Below are experts of layer 4 (counted from 0) of a mixture-of-experts language model. Rows are named router (the router's row for the expert), gate (a neuron's input weights, with its number), up (a neuron's input weights, with its number), down (a neuron's output weights, with its number) and show model dimensions 0-255. Each number is 128 + 32 x the weight over its row's rms, rounded and kept within 0 to 255. Numbers have three digits each.
After each expert's rows: "raises" lists some tokens whose logits its average output raises strongly, later layers aside. This comes from a sample of Wikipedia text that the model never trained on.

# expert 95
router:118163149137085062157121119129129154151144144128161133116136106110097155124093019139162140084111125139153085153102082194152161109116053134055139106154124107171102129158144070124102123151121120136173125090141094100145158082155083147077118122071133183137066064180116148166119160141152138100139113119117103107130180125114124160094158071132119189146173141138127125146094091149139161160148173189137127125120099118115127079168136129180094160132154102099113080175153144179065115095095167119095124084124136136119114180165155162131192151141057077105077103107118194099143146095125116092141128118143107067125121146123099145138073139087102084132130147121082125143115149109201113185105186134068142142163137113099130136084128133078094055110160106181065051123128082137151151161145173
gate0:136157110109121155147135111145074133127200120161204103144230090182132140130125126131168151117122154135127103152113101120147138105079186108127131147122137147114101129179127140123219113126093163085158149119168116102144112156139164186113106173109081063137072082100130196183085143151155190119171120135124177107097142186166101156141147045139159141106173148115082106150113137138174122169129171172155141096107135135118135065134138139143102119128143122131112125114120155127077116190093130156085132103113154083149147083179167149071141101190119163109169119113122143118224094107082127100123085152162148074113148126114114106104141098159168059106123182129080135110106153143166075139138152135065087123126146092067170143120140145103119118085182130191151129159138180065110115154160181
up0:137181089130172070134123169120151104124127159099101128073098115113132138171123065143162113151109159114138101085076083157143160143113173094154185141073137099094092118062128155045169184113115148195144130109076134118129172168131194115093134111075202137158149152101189093116149139150110152072134106157115099128077145097069121130121105165136108112152141125121132112129137109148139124116140117125209146114161140091064133040105148151112112145129127120068087148132087136163126129160181151163126047114161196159131117116142065158093120104135090176114100055081142133121091134065123117104095163178121151176105141117150097098143128117091089137155145119104130114115133177086079098079082140128180124092172098166170148087101139129149176133113102109089096120197153133174122118186139169
down0:139102158135155190070131075153103166143100111134106137136170107107126110131121103127090078085120080081147127115132136124100109099117072145161138149113123083083131110132117139078131086086079143077150139076126137168128144076129089105058151146113150193119172117165101164156147138140117126094145059068111127130147073127098152148121086099114089136060129159120099151067170113098167070183089073128125158128125146155114121122100090100138160154130151092121085120170090197149103188136077186205133146192085137121131081123083080194129134138179170113106109110121155143082138064163160164150134107149179155157131110129119175126115172105152115103134124132157114142100098153141218079121135105098169137112102088188131095183108082134153108134101156072101122131156116201070089183120150121
raises: " |", ":", " (", " ", "\n", ","

# expert 46
router:148166077153171080144086139131169151165181118127157129183175081078108160208180093159178160121173132057218163159113093111114154066129102103167159142153129147143132119127150086153153060187141071085210131130085126153105093170153037158153112137133123189133147094121107136151165160109116087109110159093151108111091167115156179121128158172157152082071114117152166098183119140127150128143066121150125122142073098169108122136125111173140137110086156110119107173115113123104084126126112120128052109109171115156171072121150118096146169170179112130214083138144112148132170131169123072129112107108117101070117132120152130117085070108141133116117195188098110128140133134144137096116125142171115123126166177108126170159128167148083138135096153099157136109112086131156145143077094130
gate0:093102116151159116102037064089074052132131106099178090177077078050129123137132094182098123122156170092166132116115125122091143108127094049152087202147091184111110115182098090129163086170096095169162134189107125181146110120128114119058153119115109122130196131151079123072126145117122093073137057108191123113151179104170130122096134151205143112167112140144210117171135136104165121064070100136125129138119082093144118126175118150105151090105130092124133157105161098141139131150110122089116157153091152146149124147135156103175167116165077128156125151146170093139158116182128108118138132134101113104094102140126099120111088147145126116182150165121147195131098106093135102159145158152186069118164102113118100075104124079101092136115118075120112107163146090104120109139120193
up0:117103137141170126130174149119131148139136187161167130106151127122146139171169119138168149163109122069121099139104116114163169104111155107157146102139140085128167161185102104149108080127154128083096137120086149143159125160123146148116132122082200058155133136074164133125092086125086136108076123217071154159131139111135148132163158100133124063078156108078135180159057159155167080165191150091139107152120160065134092111154139146143093180071141074117147137182169212154139113114120151096134077096108104127134089174125090126156087115100167130131107135160096123147151149140113096156153064098135111084125167141139142163106103077088115153171170150151128134144202125116197155110171084135123139174058114164124122191208089112139096135151155151086084191091142111129132189098140073
down0:134150116136123101127079053191118117067150078151120136139125063159151169152147150126145163153127161183125168157076121146131171192058102160126149108130146179126070093135102093169107088158158111123157098170086123163128075154106105135143118112097149115070139187163144160132123113114053150113139156123152098158194168149107140196147142113112180119087149094110129105145085078165073179096129145112170132155105136116113086149103130077130127121055091191183176134104133080194054118084126122139102134114111093090131127117080120149137184115137124118132135184132150164119114159106194160073122146160096156122070134165059094092174131122117131076136138151125133115155133096134116156126116126091114083146130174092146075081060120123140145104114028058130126141136128147146139110096112149
raises: "born", "c", "ty", "te"

# expert 21
router:120134105099094115174116119070094134147176099115146121135131129155135176154129077162097140140171133147144206150114136152102137135078128133166149118133150102167112132147178082138155106170099105111165177160165149146129110161128105158198118108114154135107097127116099087158175130154128096129127185079177119051137171157149144133152188078153084147086124091114190168110175156068177162149126102181127106115128071152057168120160105147133140068034128153163137134104063146140100179154140189082083097125184147116122110167139153109140180110166094136175150077174160176102132160147160120097155142107105120104147148161141062100151113086101092121141148122135158121077071144172162111165171140117072131128150128178115173148098206133115138083099108129199107090154106139124059146111108170
gate0:147120134087122132052142121140148195154174113140152110184142134113101154119107124145144145112144103071160170118108104184191117096174104119145124100132141112142109095099097141126160160135169096076135166108096142142131074129112158134129138209123175109126100162125110110148134094118083085052140173142179170079046164099106137155104151159126153108127137154103133113153095058107142126122087089252114169071137099065141119092174102136150171123115106126127154147146127116117126127095111105085104220116063152145128137121156169136127140085113079163178133104152144128111137162187147136140106117096107114125136182177124109153048159101117092112119133106132110129095165113128070127108108132170120078080140169053118097117096174148110161096114143078122052126098092088109159077057158157
up0:089155136176116186125166144095164122121134147096146147065107128119116136167115121110057125166136123133118122120145130086135124123124161148116139143109137112163154136128101174151144161138063133168090115119138083094125191143141134136126064109081129104138160095195160097068129099146120123126155084176096155137103187135110074070173136100103121127110154113149159134147155099103154178147211226095063107079131099129123097194076079139142084083140107069085176103095105129114131145103134105211139129139134120164098152106091139088141160196157112155097130110141119181086116142113157117153114111119079125137117147106106177170195097136144134183109130118075161170147233106154058125128151098136139064144065122101096160147162090156102137125189190097082111095159084105155147127130128137
down0:131161165164166109119156139110076172167202150121165148110097097119090075108117118063112103086137150112070120103133111066131122184143130106160157173141085121175158122138137163070102100194221161138173113145131161096162131136089151098192160142156111137097163063129092064152191120084220107129162104094130124094077110141079127123165165121156110102185174138142114122164134124127118104129085138135159133164139071139127081125103136144105112141096191146122131172119113139194156136113128141107129143088066147114155140137150078191094135124098146139149155128098152124062113049086094120130119193110129136119093121141140118142187117076168136108141116065104132139101114134100101075162110124150094120132195134077167119088148164100147147147149092121171096139127131153111091128089153030
raises: " the", " this", " a"

# expert 99
router:149149083120124082116112176143134203180163136106119114175179093129089153182174118142185142131153121092178137153121109134095116072120098079194142142146136132140158130142163077182145097180179077113196129115082111135097132159167092172169090152110177150124122120120150113181158168087078125111109187140108138092079165119168179147161151139164136119082117105112162094204103184144157079167081165172100152144100117160110119087119139130141161098068165113163102185131089119076088115134095156120086098124144098149153077116150117111139133139168141131192109105151075141148166165179124098103141104092082089038133126127113125093064077097101154143132177182141105076148117136124138081148152157156123103138110167150164155154126149181059148113095152119149093122127103118177142148081098124
gate0:121154075157192106088170119127122206134147140134111104117124131086142135175125133125175112153159074015124168166133103094091084062090111140172103180121118143146141162159133119141123103216176129115157128143147112127078095172126085122116136151138181108125169127095151117239119189072113129125088137102118140092123174100166115128151181107134157114096119098156154103153113141141150108156127110097081163112083112118159101111129140098137094111087124159117152156144106123076102131125142143104052162102140063180159153068116117128122175146173160152196142123168087106098159136173146084106146085127112114102170057161161151083089132086141156108134182128139115154131121174130150091141106114168131071098076193152142126116110118087131119086087132114116070176101160096197150100101089156
up0:111090102141142069149147151094044147128163116144093169179133121134127165225165075102156143121073074140144134135162139161135099175141101057095131112100076091188135140141090122093119153104154095151137098143145183159096106088134116101092156151047140119133103144107180115106180062102101126124141143129130158103128088082132116108070134163183146088121091127150144159137105129169094087163101171193125105142115105170131139161151124143122108089175128145076132082116092135157119071076150176140140101125172123091089153157143114194152082176105150148076168097113123153096063145109121133121182125124096130091149151106172152088142148124127151172144084147109082185124153197134130106141126229161156116133137182115126119207080110113101106083130093084167109175099111094116135136112103144
down0:148154131153103151069104115223147051124128158164122150051131113121211161153108129157126186103120091156099157099153130098077151114152078149099151070102152139151155138085143112089137055173160139128173151116114118143191135118099123109121147187165163130114136159146118112153130133096194106175131126156154136159123141149157134129124155090110126106111090130156117113137153111154073119108117119128097125148111111079159089110100089111097142122058134186116148139166133100159056150174124097089101119129107067188114139120157163151138146092136203195122111117144192146102131109160165066133119185123091130093131137134132090124079149061138097135154145161088109134159092164164103177157180088143098087127168126156177172099122142124114116105130033177127138152121160039156136137211131124
raises: " during", "hip", " squad", "ship"

# expert 127
router:062075097103096103133125089091180122172150098112193124139147073092127148144119145171173110128187135133163092164100111139102165136100123120079155114164121120207102124154145068127123103126100134069131159106128093118171117133187135106138084080107171174174073123157135102109141228096165122144154168086169107067111136107168084093084121059171057166153112125158152153176163112105110154088122148144127160099146103115089135173155129138157111111126124082142120129169129139156095132121105173109055050097130096148110112133192170120143115125132081075159075129126105154103139081139141097076115136143126110095123121091111093105135160119134093072179121167147153147069067149140162079164135178106071121122178134171111126103109147110162090100111165053152082107098125143168142175115107130
gate0:049104123154127135181106025105175108126162119142131156124157129073136201135119125112187082169155118134119118116085105146136140105131134152116145119136164171159103118120135135122130021129098151155063166143148127135178170089144146137089163072139116068160070165151134099149128117115213081115106148112108120128072174165122108081130128126176105154135118111167095136108124130151118145132113131119198189204133091135105141130174130152138112140175147151122099147147098123159078107103101132105088055086087107145078115171110166130095154147125117152103101107083079146117148129128163081117099071155158142128163099128121138160140095025133054120149117175118082114137134102123171120121125124134089150115167185174056103130138139164163116077173179192136107174104105118149127126057124145
up0:048111117155151134174122070133132090133102104134135185164196142105162196145127140087157118125186167106081108178122119138120116111142118181101159098129171141135122119133127105162066062107087135198048131111141089146167139111137119121155146084145133091123064195110106125141136136121193097154079191119128188126080163138160088089131157167173122165142112119212122186114145143105130152135127127076183134139143087109075125179169136166163129113145093125140101137167152097139120115096097120109107066141097044123062145151109140152081131128137114122113084153100091128099126118147213141119126093125120127099150090057138162169116104082150125151140147128165124139108141157114190150126139099100085184113158127186098128147121141181207097137162167172076120148131102134158137197128102107
down0:175136156125124152095088194131066109094180147097165132115144179160143149167108171170168134125146095137150156142178094180128122093150153151150154161096095134143123161109174122145164137121085145220156140089136121074126135091163098150108140124104165144160109119152096132128155118136126159147107077152077100081102171143157077109112128105123096143058145076127170137071164079125131147120149107132077107086157197058120087053161112123176077118118138100127121106058076119069089134125120094079107130131145125166116157112130116095113128170163131126102185152136165109147119164051129119119093109103129110083141154076145112134156138144118168146048157160132150132131147187057164147140190132084157159072135117115124155132110071159193204131089068163155071090154144142159134133162133158
raises: "er", " and", " in", "-"

# expert 58
router:128105159140100089133064100105086124173156141111177072121105101079120121174101080173168105097150124131161167141073111118129199095072114104154088181113158096144090195126126053079192093161106142119148094166144117126118090145198116162184056082101171101106136090118141121118133151093148150116145133070121096091103164173154159100112163110146072114090142120097158160111125142158094107128097114142101090103126067135132172146138150132174109099073203165106123130080137142156111112129089147116100128132126082126138062152112185154150169219157122182136127163176180200113202118118111080099136125134139156094119112080150130131138093095111134107139146193121123151093137139102138109131125176128108117165142085137155178138112180158093185061066142121125154089134138122166150135101159137
gate0:197094112142141099192198101135101147186153101131125128159130139132180124113145228080118118161145164122095149157094132139157105086117091120150171072129143097148167123122135091119213105124096139117112104129188113123114118101154124147148138183116128160105129121119117135075145133124129162191098141149105147129148141129144103134106151110107126157134098145141074128058114121137157153117149131109054137141122185100137198161062066201177179117049092132138126124145167163109099176129116113113080148134207114139067126158186115122072161148190089121081084140212145126150152163146139096139138078113103155111137142052141117172138168103091167138067142134106158169119120129157144114102153085181135119125086128151123110169109127140143132150056228122143092116104074124129124139144088141
up0:092183124136155137109096124142138145150103146159145155103143136145124186114119164146092130057097116087069153088094163075112115165072191099111105116118094147091103121109143141118107140168147103110143164150078135174139063113109165151090068088132107131171110136160139110091111108171114135094140108122192159177127114137115125153172124111095136071123161181190085078138135149078154143183208163138179153136185102111162108116166116134103151165149101113111115129185109127130101112118130075133112097120083156146097130128070139142189066091116155175168154142108065113084166126139122137136114192176128108123085110179119123021139097124096110183179103160138150153114125107077146122142122118077092176129132127120095139114160177199141089172182063125137144170069188153076116110138158138
down0:132125187169113117105197145157147074089102146163137025105082119147117074141135164119100100148014094128151092115063127102150142093086118121136206121107085103103135069108154067137176143094148130146053092127131128094143147221123191088169122102109104129176136174147140125106171132094222094134112137129075099140104175135084135126131112158136117194152113101124128119159107125126172122113116124134151136128107102174123163154143115176201102129128146140172117128090079174084115100137111147175121097194153063123125132095127134142178181190130091142186126107135095139118126148127127115133166149083151080142130099133165119175117128121103104142108171142138081166109122160135117132121035166115122138120114078137128123088109148115108142155160173140095093129044139093097142139122130117
raises: "ub", "ump", "umb", "acks"